Below are experts of layer 3 (counted from 0) of a mixture-of-experts language model. Rows are named router (the router's row for the expert), gate (a neuron's input weights, with its number), up (a neuron's input weights, with its number), down (a neuron's output weights, with its number) and show model dimensions 0-127. Each number is 128 + 32 x the weight over its row's rms, rounded and kept within 0 to 255. Numbers have three digits each.
Before each expert's rows: a language model's description of what the expert responds to; "raises" lists some tokens whose logits its average output raises strongly, later layers aside. This comes from a sample of Wikipedia text that the model never trained on.

# expert 29
Hyphens, quotes and symbols. Hyphens joining compounds like climate-driven, opening quotes and brackets, stray spaces, and symbols in math or coordinate markup.
raises: "s", "r", "\n"
router:112148157125159159117106128129153133085166100148092097081151097092111157146083142141119118098123095124133123119109162097159136103148148184139160149174150164126156113076076176068085143132145139188080105138150098101199104084099065204156140147138179122165129133133100088120146082141129164080140088127063148155128117147110094091166097165100131169179079127130092150109149146067208078087108
gate0:102143110150207162174144184111147138159145098128082129164175117084130140112089131140153150146113093105129138174131146161167089129119081129124141142191115094113143117104070128172131145102165133113066107139167118145129116142114142099118205139102118113155209184170183092176165120091089110149116070072107169126107136196113117086160154145133129077125122123123144162059091211115172115139132
up0:105128132078137118135133120114170133117149148157110139083118170157133121140089103124134153114039143130119129086114194073115122129121158163116156122096136117103113126168129093082171209170080135156172069131125152103190184117146173131166124152153153130101142098111135204162103149128164119051162184106169101102143133112102153133075054153120117117061163158143150170154125152080091108135065
down0:157059094158100157129148165162092097160137085175170200137116107082114181135122135072135142121129113120140110160141090153123134094106174173159095140172158163113083186221139144145109140137129108118158145178074101105100081123143093104162149103095103068145101152113205148153091082125110111145119078071113115136161112122143148128130130139109110110142087074119057144061134102091134135075143
gate1:125093111144171121164122235179095137109134115155129147162125145140139167129053136119135114163160092214099180151098160166139163152104159111113153125123114117058155128166111157072084135123121195125150055185101097132121146128084175115153098173171138127160131144151054115123112071107136106084129079120182172104152116113127137048101106144139168131127128146148114127102131110110141090123090
up1:087131086104082122157150105093134125121136140152092139142087158090110092127172150116147095099128177104125121177122133057159134099063146178114103120067138150139125159165128086193128167125182127142143180081154142118109156157201164175136163085113091106179124168133158127103136172156127160063125110103090080165138158123131114202165091117102120151067095140055194141134145148164100143144131
down1:149107133121099122100124141121063165153126067085174149142140129136088187165135109111108142110070110109143117133094136146183115071195158136162130047114086130143091148145138111131162178106093078111102092206100143099097134160154061143114156146112156150074117142110099098149116139143090151150158064113160108149111148104113118117149126146104119145058206137139103170137174072109156122044112
gate2:034139105129083132156159153118121155160091085121158153169158119106108143144116124165081084114185084195138046114186196182161173125129111075118130129126124125138111124206133127082125179179135120148142128095075143144144117164130094145119092176082143123131129181121110160143115098113113100128153119110105174132121118132176146055112154148135167126147108146136139167170087187177112080092164
up2:083091145148108140096109121101133114146116155140165128118165143139083164084178141109185154174111165110113151131142121140081109095042103124106088142152142157153141171074089127124120083085163127200055123118100075132144173127111138142177145131138111096072137136105135164118168119172097161180101110110144049142108138133120097140172120152075137172121088091081216088179130184146103149137106
down2:122158132165074167108104161137113180179103154081173086123142151133138164116060115149107144159061120129105096132088110151094085132222100065184145105165097092065154153175104158121118182127167141119123120135135115120158094145145097094110105127146133166119130092137152105099152147109155128106089061121167088144092147169131147130122177125202171165132144108158192157107070121163094147082111
gate3:155130123145128109142121143111168167145122144141108127067203118109171125168106152087157090120124177115120104105076094158152156138137149069139115205116152178093192110125074122054159098158155142190076139104184074095145108121158074143127122127089136118145128187140121183077163074161109150130124091141093198113109131093078125144144115098155123165132096156131095141172115112101080089078151
up3:108096198096127126129174142108076132084091131117167085141043113151099113132073120124117043141132110191176161124112156100093132132122092132098109133151108157082127156148173092140066115112128115166136158124126168163157073125144121090169144129102111167141087115122130055095124119121120128086134101145127057170125130139176118167132090121159139048176086157108088191093166157134127194121125
down3:201157100127146117104095102070118131118167096137148120144172125074113171117169146118089123141128091104127168186074146067126093116115154101145176173154096104162143130125184128134109160090109154173192100153143119145157124126086111203123159110041160159116138171159132126114135147155098151114178196153172180146076129154178154146184087135154117106154180148191119120092166104143112113125110
gate4:148162145120076135145121171146112145084164130108160165118148122037127163148141118119154112094099138134151122192129171108143128110178142114119159128139102144147080159112096215112125104138055138182107140155136107068098147133143110135099172117113124132183150164106180179145114082112141115147148147107114121113105074103110137105180221168120186157082055135153145100086072144138169088092085
up4:142154123139156155142146075139119086180104110169149107126122169123144172139117153054127092142149142118119072108121077174100108141115040122131162135074093090192091115128146179113156155162145166151122121103152150100063113167117103082096138156175145156138146146145163148142149169076145162201111095150168060131113109158144085139090167131103173120132136098150111072104115107137207072080111
down4:155139107166126146162141138042149115070135128156140110161105107139096123174114145129152158159103180163158136127122151070095174151123163042136159112127185171152086101056116092147185154182179161173107113093109169170139120125137142163144150132108145138119154172207105167175113148116148161117058116139102101131199108146076081108090151125162110141166135151135131060097129110135102106125115

# expert 28
Hyphens and word-start fragments. Hyphens and dashes in scores and compound names, and early pieces of split words, often in taxonomy lists, such as E-uro-pean, crys-tal, 6–4.
raises: ")", "s", ".", " |", "(", " ("
router:136143168082116135138104154112149118112157079138086081096157102114136155163091156144104101100122087192157145160095144090168077134130107166156145175194128189129155084103092136122072147100130143135099119125156110123157083092135076147162127162099152108166163180204116107101131082186087131086172113125068141157112109190093086131156102184103110184160114152117105139113144204083156101117135
gate0:104180158066136148108120126158133134071165084165101069134125147103070134154053147177155113094115138135140107127067135152110143158107121123169114133177079106113191099093076150167098134125107059167098125120176117105157129072134050128141139147146120111143135132162112121116107159189104128073146097157043168119133085135094111072157109125163150177140157165056119134131174113137140136106101
up0:126116079196107141135098164151138134112157104125120143109154127161154142140173115139142096077154130189064208137112187120152187122238117092120159163092140101102109136107140087097176111151158209148122148168110124100104221133102166181132192130132141116142149111103139126139138120123171159148120137150185131094122135069193108162123162163141143095115138109132155122098153127107069151115136
down0:136151072161154135100177126111173157111132091136090126103090165139105118117163143131143190125148118138136127158132170093153095122158145079113134156122134134120111133143156143152087105153096136089143174186179186114136147062113124120158124136138102069169093145136170148100108079145101104165141097059186148143192153079090205135067099200123077093182114162135166081088177131164156121154144
gate1:140175171115141125121080153110126140077123189124083079068167172151127131134130196150101103115121119126192070076138123117099117114070097141144102208092121157127156100044086135121110146112101106142127127080134100116172104083118122239144087106127127143106152097128125125083151170133162110130114119077099186120161133106072116158117146084050124139138087103140102116119166136130155097121113
up1:074116170073109144097131105121123182099108096121091118154121139092152138193072140069134143102163118145100142117137139115104158163167084126098122180126101110097118145107108155128154114164185134117123150107102183136106094106101138141149115201173141132132117146066114159121096179166154082156122075174101079124068138200160066153105140118115121162140125192147130152121210142153216149112163
down1:121127076148143137123119164101150144154117130168186150137094164109178134137152070175165162109115170084109089156168114120170129173134143059129127124155136095114130056114139117073180105142109081130129097146121143084092148152162107114084140082149120202124181106151083143130123098160093131091146117151131103094172134202112161125095172065144105106067079134120164131140094163102123083109035
gate2:142166191079134147137093143128193110083127080128112124108132148114104169132155149175097103103168089165179148165136129142153120097147130187151172162146169128076180134179115140125094169098108126137103106194171117104185134105135073117117094126107134149216194146154146096080144143158086142143172076164051179135060107145095121121146069148135126152170097176120142138114115135101136126111136
up2:108154099113144122096139123153082123102151189159100105129102087164142096118097138113130155115105155047090100096093131112123108149107090069138111131089029156117112081086103154108122079178165164147122149041118093117088120150115177151118160158135115147054098107143134106137112100104135132052101162108201080178181127121156114138103169116130165134109187096116078138124179094134148102121112
down2:085144137193139119189131186115110107187087100141169144158119131144155129118179139096198165109193173138154171083104135152177088165123084147101086149112130077177180117076137074145186082154120157123136098115132123106129147132116123089120088153083111096155121104137121151161130142106134109187149113157113115102183169187153127145138113110149050117137146164131148022143098137139143151141146
gate3:139162143105148145099128154153114130124118138157121142175139087125151147113129110129150138153130115160127118141130101106109094103163122103104068209188131165100144164097106142147104151099098110114111146111162120151152079107132086179034092126102056116154159134151136111114120165188043127132121110099111197115124085126107099064128115193150179136234102113133128151146134216113094081113107
up3:184120111134156128150086067106173191143166153161122147136154113165128136192185135121118160116140068113083141086125148152122102113142185107163105085144139125110166177065069130093080131082113153142138182118170132133146155075114143178153097130110069108131127062106145109124138196126190150106142101134113115130157175148075129123139137136111131067140145113141228093155139179131144178140132
down3:125126178126175137142141099106065145149167116177114124177089147126114095180113070120077122084078116135166142084125110070177174169065150082195102156147092143169105131127152147167121097141082120084210162148133112097149135162166140108131146120118142169086063165093136154094116115150153112131093086177131104170110189095103125117147114160129127075145159084161167120077165172138153122127139
gate4:124112176116132156137087195158128077141144070130077100141156120152139129125075177137102111149133146126092128149124156141130114134135099196145168132175064131196152082125082125147128104068115108153072131104196110114086133115138117181091149097073091122135174158170111125135103095189083146052094090140116133118123086161114144109197146121125182117167156104132135153086115148060178148093156
up4:123129116121125110149080121115136104107105134153144126143147111102135142120077153133132174122131152102185116111043069120107109097167179105091133114135126195063123153144159131152112165173094080150170064084100130131179155179097131106156202139172111144117069179102117085132125132056128108149173163104109169143062083090145162102132090176140114095127100152094128114141097079162050111139127
down4:087088079138133175086112170158112100125133100116134141160171066148162188156156126111210095139146150066127159136094159104089156079101119099167139077123129210148114172153169147131091140176141129134101066166144161151147145130104147104112133143124118126131152134090167161129099122124167077125137166188087103090069111122075082154198173141141105183140110130134161134158091136109131154197142

# expert 10
Verb endings, action words. Past-tense and -ing endings and action verbs in narrative prose about people's doings, such as deed-s, undermin-ed, asked, managed, offered.
raises: "-", "s", " |", " (", "/", ";"
router:107145134077173143112110156139121080104169082176107079106180106093048147163092154135084112087100102132162156117093153121168156085151143145154164123158094147074174107105132143143080175141135172143063073146139099078165114125128067133165148130157160156156144156144097106093123118209127139105167093138106163155061104195126119080128108152124178112165124136133115155085143132078177104105152
gate2:100130139108118159104081089151154197066147155166131177116130119146125160162117162143080120110142090163164146159103131104155095177136189173140134116143182151154182097081103140114114200099132113150088056206174113079128128078111106128142060125169138172172118127172088155171140150158134181121144149091112089182129069157122121151090115132130157116140086118056099118086135139119133126095133
up2:164130121110082125121131145126142106110134143114107166183118093147104154172177103153152202141103168119177138157121059078114077076121108167117071119112163068106189066109130087091154157111152118132131129176114210138126170123140107150125174184121132125133141099075112146178157147086157134123174168113107120132166095118114128106159213105159109158121148094081163151113180136168148184149090
down2:137106155081067077154160136107169121149137098143143126072131129093090107040076146145109146156143064109090066119162090135122110108038135111110112144146199207138115133132121103112131151141149187111151181106139160123137112123147173153166131123136166113143113131089134108094085115134138171154116096162061135090136148101131097157152086126099148137170072169148098145141161176109177134048137
gate3:157079157132103108135106188172172099097143112092155113111063070105046174158096111172106142154102084138174164111122079154160138159146074135127121153101109171104153097153137138139095140103121108138085107106125166127132085135119116152040082110171063127104147093172152065166139137089113109105143139145101173116065068091094145091165143116133132115140155189106166124092106148069119146150121
up3:201135100130054111155147130159067091099076155167155105082112160086117130054136103126136152140184121128117126140122158098144128115101139073129114144149168165138133102090165176165078144146145197125136082164177137139181094109110170068127168129157150167111091137116074059109065131093104069075092136105130110115107147182137159127135100076124131144162098111135135175139109154153122097138076
down3:090130095164147136068149077128118138139132145086133140148089116150155051159182131101114152096119172083149104138091137088192201098146141151121173146132090083142176056144088099100134109140123088137147060091166092121104167034142157136123155102108126161110144157125067168097127186126079154129149106122098177151082145172086144159126136090131125107117115128116089146118129082131116134201099
gate4:179120136124163110165104130148165105100131132231062062125149175089126173183091169115127084124108129118127182161096149112152136096155061133116150149146044100087193117103103123085103195149160164156080115079137118102164131062087098164095130146138135117116127134127115111141126144175168138103123090124103170157150118109146098105152151106151189142118119162111108117128120128100171070074099
up4:161135110198164082086119111145176162116133139113148201110162127097090137179134190182106145175110142088152175124089136137101198053136121143106110106112100121110144096180148125096131155134146159110129139112134177139103145164108119129080146121150225099104124169135127093106061121118150139116118142086168157183101109146177106132098220126140163132095100173127096145124078113166172145098099
down4:072046107130117186152129121195189173117112123139140100118125100184091172146116082131113141156092127148163139135102117126163159101149204111086130141149100176093128150101134159157183157117124143122124163174136108124112167142131111054153137114118195190145097144094104099144154175140188121135183108140112146129099171099147082077121103092111196143110141167161084119141097184146108110097182
gate5:133136129115132107120132130150032124117118154122186109110133159124093099077114117140166086116149125149153197147127133130153166122119094164159138140116196227102152181134171135141115117143128167129186074133150118151169113191122094119087038156098191151101122126156085127122143148176115113086144138101149173130078108178145079083178152120089126153161142131154162167185082166107129106133139
up5:123096152164192061090133082068137138130156130124094121135056114145113147131117129096054080146066133096120139160135118128110119107124124112161172112152127093140075140151094138114132101140113119136098173101100135149126110059125158079105113099072079144133123103125188167111117122149135117100097228124083087174126152136125123145078143172133087165157124142110175153205153148173215149098148
down5:132141140147132139131104102071157111108096147111133106138180107154137148111142136129095144100107155124110133193176118121192143197161192120140154143125104094067137124070094195096105169101096120117120095060142136104157100100157069102158172135116147103154132159128121085141142109155183176129149130067141128176110176129180106121131133121176161078126191090095178162145034189122110139094116
gate6:178139113110130153079149101116123106101082146186074078145100146141056138113129119202152151121129074072119160168142160163171129145100090100132151114130132137100136099167109141054129132084118137185095165174120163141139154148140162121083156151149193151116162081135125053083105152127116142090104062134132139140037160132077125148159189091135120108089126138116164132110167120126139155094073
up6:183114114128144098114083120119176109083073071143115132129175087146182114109099074186165077116183125126102164114070092202146188192099077092138175142128123120112088148183155124102109140111120175129151132135139112127086167159154109121087081125142126084194120120165101108071128089068112119103176166150151142114151150207115168156140117083115131142131128134083128102125159090125142130089143
down6:176149131127116194139129122111165161098063159105141166137203118089129182177143105077108129129161167126149093133067177114147163187187162133135134117078118156093119133102129123145104119179164139148075083097091086137082127106100123130109104148147111147146173149087147147153157132118203165160163119166123087159144111149124136182138093085102110149157136071108158126112149214119086152126052